Weights of a small mixture-of-experts language model, trained from scratch on English Wikipedia: 9 layers.
Below are experts of layer 3 (counted from 0) of a mixture-of-experts language model. Rows are named router (the router's row for the expert) and show model dimensions 704-767. Each number is 128 + 24 x the weight over its row's rms, rounded and kept within 0 to 255. Numbers have three digits each.
After each expert's rows: a language model's description of what the expert responds to. This comes from a sample of Wikipedia text that the model never trained on.

# expert 2
router:163099136168156153110132112162147108098120091158096114117092140126120140134112140084122153132140146126100142093142165125152115100123156162143117124118104141142106165130160116121102152126149126
What it handles: Mid-word letter chunks

# expert 12
router:136131105122081163158133100133150116099068103139072124129112117110093141140116104106164123095091152100110141117095113127158117092119113121133163148126129116135100146163101169124142160129114142
What it handles: Word-initial fragments

# expert 4
router:152163141117175137141154134140174111113121109106125142149132135128171124133126127138139070148124138118112160098109129137110112146145134097123112094120112124168160145151133107125124131110116115
What it handles: Personal name parts

# expert 8
router:086192134106092106154115147121099123138151151145151139130117123128104149136133145111114143160099130099121164128138158138095134121126185179102133112133114147119113151114138135142158206130127099
What it handles: Sentence ends and starts

# expert 13
router:122135161140157152153139140150165172096128132117098098114135134131123141147121119152140157120118139171128150135140074116105150102097135124142130113111123124126157114164119125139102101102119112
What it handles: Copulas and auxiliaries

# expert 0
router:142074120195130162097101145104112112136162137144120111105106123153114138127159143168126135109155124137120125123175096103155150113164144158095092125125126121105125144157162151174115158116094083
What it handles: Numbers and common nouns

# expert 1
router:140138139122093151125100084128094124125118082116130146130127104152132148142083123128106126104114107141179078110093082148153118136113126148121106192145135095123123121100146088109128097105167160
What it handles: Dates and years

# expert 14
router:182147135126128155109178186134156120114118160163146119138134133134147133119152161130131152134143132118133145195182115104141130135117102131117114113121113111150130122130106091107111152158175112
What it handles: Line breaks and have/with

# expert 9
router:119102130119135124085102143143092129137149082117108137152146129126152114115100117120095101114143103180148114144093099147116118145113104123135101134115186140130118121130141141144129096146111151
What it handles: Places and nationalities

# expert 7
router:103114149140133087148120144115127126136151118125150137119138145136177064096114108098154114139161127128118082149100164109126111104160104098145182162126108135040114112119103090118124168123146098
What it handles: Articles and modifiers

# expert 5
router:147119149158145106158133124126124150123139189115162141075108100104115171125170156119132118127097140121111131126143127118132138157173170150129145098144118125108129156091172140155124112130099146
What it handles: Non-Latin scripts, coordinates

# expert 3
router:084170117103167131125125132125113104128102186096140123147171105125109121136150128127135145165130153079123148128107147137094127160095155165136145095129132167133127120141156090090117130172135134
What it handles: Name-start pieces

# expert 10
router:118082144121128125129107124129118107127136138103172113159124115139135137126178117131135086151116114123140145107147137145093153157094146081152107116122125148134118109112147154199135109129151131
What it handles: Prepositions

# expert 11
router:098163129153115130105139152135118129110147171124105116119136120137110157105179152140134128103168138117113128154116135077112152181121122094077083162138120111136127154131141106154122088154130100
What it handles: Table cells and scores

# expert 6
router:161114117118120138105136094127146127151153125158121119123113102139087116145123120133136163115146117111138134118140177132158147105136159166130183089112139102160118148130169141087141120123150171
What it handles: Surname syllables

# expert 15
router:127117056103095083136155112120121154167125132120144123118146176107150113135128122135114150126110144134128125146150136152145114132139055130144119152109143130082158092107056188096119103124082153
What it handles: Verb and noun stems